From a checkpoint of a small mixture-of-experts model trained on Wikipedia.
Size: 11 layers, vocabulary 8192.
Experts: 1 pick a token, a sigmoid router.
Training: 405M tokens, 6179 steps.
Below are experts of layer 5 (counted from 0) of a mixture-of-experts language model. Rows are named router (the router's row for the expert) and show model dimensions 0-127. Each number is 128 + 32 x the weight over its row's rms, rounded and kept within 0 to 255. Numbers have three digits each.
After each expert's rows: a language model's description of what the expert responds to. This comes from a sample of Wikipedia text that the model never trained on.

# expert 2
router:122076195160127123204081090146149171101120153095149087124160129104162112134153097127110160146164149126138145102115121148128180106124104116167185123081068152102153137163168102135116163153109173153096171149148159099154152108117182106127161074063165129068079100188172148119097080125120157127111138057110162140115097114103089087160174137151143184128158083087128125157144166170128093180086
First capitalized piece of personal or place names, often after a table pipe or comma, such as Ko, Matt, Č; also table pipes.

# expert 8
router:152098146210144080147054103126165142103142139077195054104175120100170113133158124148086139147171156153134158117131120153144136102080112150157166147070101123103173136138151068119101177156120146092044139090141150089123142134114146084160130101060153114052078110166157120136108105127114172118138154092126183125109091136094071097122142178122157157124114108100132146126141165116192125158100
Line breaks and the first token of a new line in lists and tables, such as list dashes, row pipes, and breaks after title lines.

# expert 11
router:166111152182161136120064120127129167120116162074106096119181116084164139176115133114105115182100158087147164112159123143124132112111107095165203127113137124097120155163199098122095139119099179163050144141117119125113131116140142098148146082080163131075091108142145143127050073154104131159111071062140201095104169131117155096135138156109165189145111111111176151119131188144164126161072
Later pieces of split English words, often Latinate suffixes like ion, ment, ing, ript, ruct, as in inscriptions, production.

# expert 7
router:147101170144081103177091107158154164099101158132139119106157128082190103183149099086072149176112172114146150078132113157136163103138122143189210129087118098137175122178174106124099163154111165125114123145142126105153125091113174104128171104083197096105099079178173166122101070148092141118100081088114153068077133137098121119131164146142146182156155095123156129141160162110146113188088
Pieces of non-English personal and place names, especially with accented letters, e.g. Tou-lo-use, McCorm-ick, Rio de Janeiro.

# expert 12
router:121088166163121105148088117125128129111169167087126122102193174092166085129141113128095146118137166081152153096131101138152138079100098144181209116089105126086134118143153095149096121131144197122060174117132148138127129136152163068125162068105155098043087121157162141083102080108097149122088143067126202138162094148128131065109122145120117179116119087094151136144136169130186132176096
Final pieces of nouns and titles in lists, infoboxes and headings, such as plural s, closing parentheses, and editor, architect, Bibliography.

# expert 0
router:176119154171118154160082106122160135098138140113186135132183095091192115166150095123104145180103176117081137076137167163151141083105076125148160101083091109096153154155160086130115131171093158135088150125151158129132171118101155094161143090121192139124076125166136157110055109105125151077102177074132170132098137133100104088183120142129199168157109099091147113114145152148185096139055
Word-internal pieces and short function tokens like of, to, colon and hyphens, including table separator dashes and hyphenated compounds such as pay-per-view.

# expert 4
router:164112203134118146156110115166154120066119155101146110129177126078154099170147069082088146121117154127147172087129138180210161093134124173185166122120092149095154125140177126152107173099075159111089122141160167110113109129152169105138152091123148115092084081166176141112069100107131156081084115070139176094128107167082091080163137144132152171130122086116157081121138185162104108163122
Second or later pieces of place and proper names, especially after New, South or Los, such as York, Zealand, Angeles, Med-ica-id.

# expert 9
router:179102181186127107130090107122125144108148122063181087102141091112158124140167080115059126131160165151124167094150126172167147090110088147192159168110091146081149170168159092142112146179125159113096152126140176084153127152111180118150145086073186133089072133190178128137112085111135170132138104070114182132137083106110097083122122184135145154121117118111110141157147124161163131201111
Year numbers and date parts in birth parentheses, citations and tables, e.g. born May 9, 1986; Ferreira et al., 2024.

# expert 13
router:184123158146155155143097101131146139100125145112147117113150123069159093116161133134129148141162129139116158083173166207196155069083138136170165138100116105126137187153151112174102146147116139178109130117159139137154110090143148094147185085096132117089116090156154127096086109162130186152116129015152187082131105158102103032140170137120177165145127089074153135106098150152160130154130
Prepositions, mostly in, of, on, into, from, within, before a noun phrase, as in species of fly in the family.

# expert 3
router:143120161154125130164058096128168131113122138110144078076150119134187092113143108125109121144152185129117160074094110189160190086106125155142164143125090136143149162162177088106123147177123181101078144110140173106133132160089180061147171114097161110071091065166150138120073086142112133114143091080148192110115092136086094061146180162138137131143129067121122137111144135146192120162127
Pipes, hyphens, brackets, degree and minute marks, units such as km, kg, UTC inside tables, coordinates, ISBNs and time zones.

# expert 10
router:111075112143098129155046134150188127106104124132216117120177108125222142114104136125086116140153146137139123140112112178124136130109142144192136148063126141060140142140129073071096192144087134104103146160138127110188129121125138094150127130054114088058102133116143144148116122121121178097149163105113224160134100156137067118139135167100127159136141136093117128130128173160175094131074
Sentence-final periods, paragraph breaks and the = opening section headings like See also, plus table pipes and sentence-initial He.

# expert 14
router:143122138136112157156051095131180160094116134108201137115164076120151118127117132134092109139148150143156168084081126182122146112167140139192141189104122123074165122137166109091127177126090169116111125126138128116175173111122160073179163094084133084077115113148133134086072113147164128131143166029145142093146127154152073116127155142106107173139134115076147164098178182160166104175076
Past participles and main verbs right after was, is, be or were in passive phrasing, such as found, located, announced, carried out.

# expert 5
router:135075188153125105156075109134142154063144137090145079139171123106152132114155099119138187135191131104160161114161112139171139076153092131145152138064105141139169123172148087136128163111087146130074108151185189108161128125149125118148152106095140119115094125153181124106083038103129168106110066039109164122159133154120083085118192174095149152121136080092165118154132175127114146162134
The article "the" and nationality or place words starting named entities, such as American, British, United States, the Arizona Cardinals.

# expert 6
router:179064159193121167143088122160162139120136101092190092134131114048159129162172118125078148175137137110118151092120144134143152109116101139147152154087112147122112160161118054130088112178087156151055151168151101116138137125148125078113136100062162107094115122132146136078116101145086161119112127012117180091133101142123125077154132178125161127098128102090125174140126160175141097143072
Conjunctions and connectives starting a new clause or phrase in running prose, mostly and, or, but, while, until, then, often after commas.

# expert 15
router:147105148154120106164072081119182143089160131088151100144166158095179095117146112145117147130172186134119161085116126174141174059117125161150172143058092150106160147165159116155112152164101181114081160125159184087130121137130150089156144074106159113097064108172164140116109086119151177099127132093160165129120132140089103068139141186132156150140119076101141106141195150157176135190079
Colons after field labels in taxonomy or infobox lists like Class:, Order:, plus election-table words such as votes, Turnout, Preceded.

# expert 1
router:143094139175137144146093107150131156151068168107151111154148107092150085137159120098100142139111147153128109091108137136183130123084088155131201127108137158098131146132161055126088126154089172172103162149150125142134172120140150088143215073109177123096109101159205132125091074127082174119124146048121191086170101161109110076136146134132149179136132101079122189109145142136188094162110
Word-final or mid-word pieces like s, ly, y, er, and words such as half, much, far, first, largest, quite.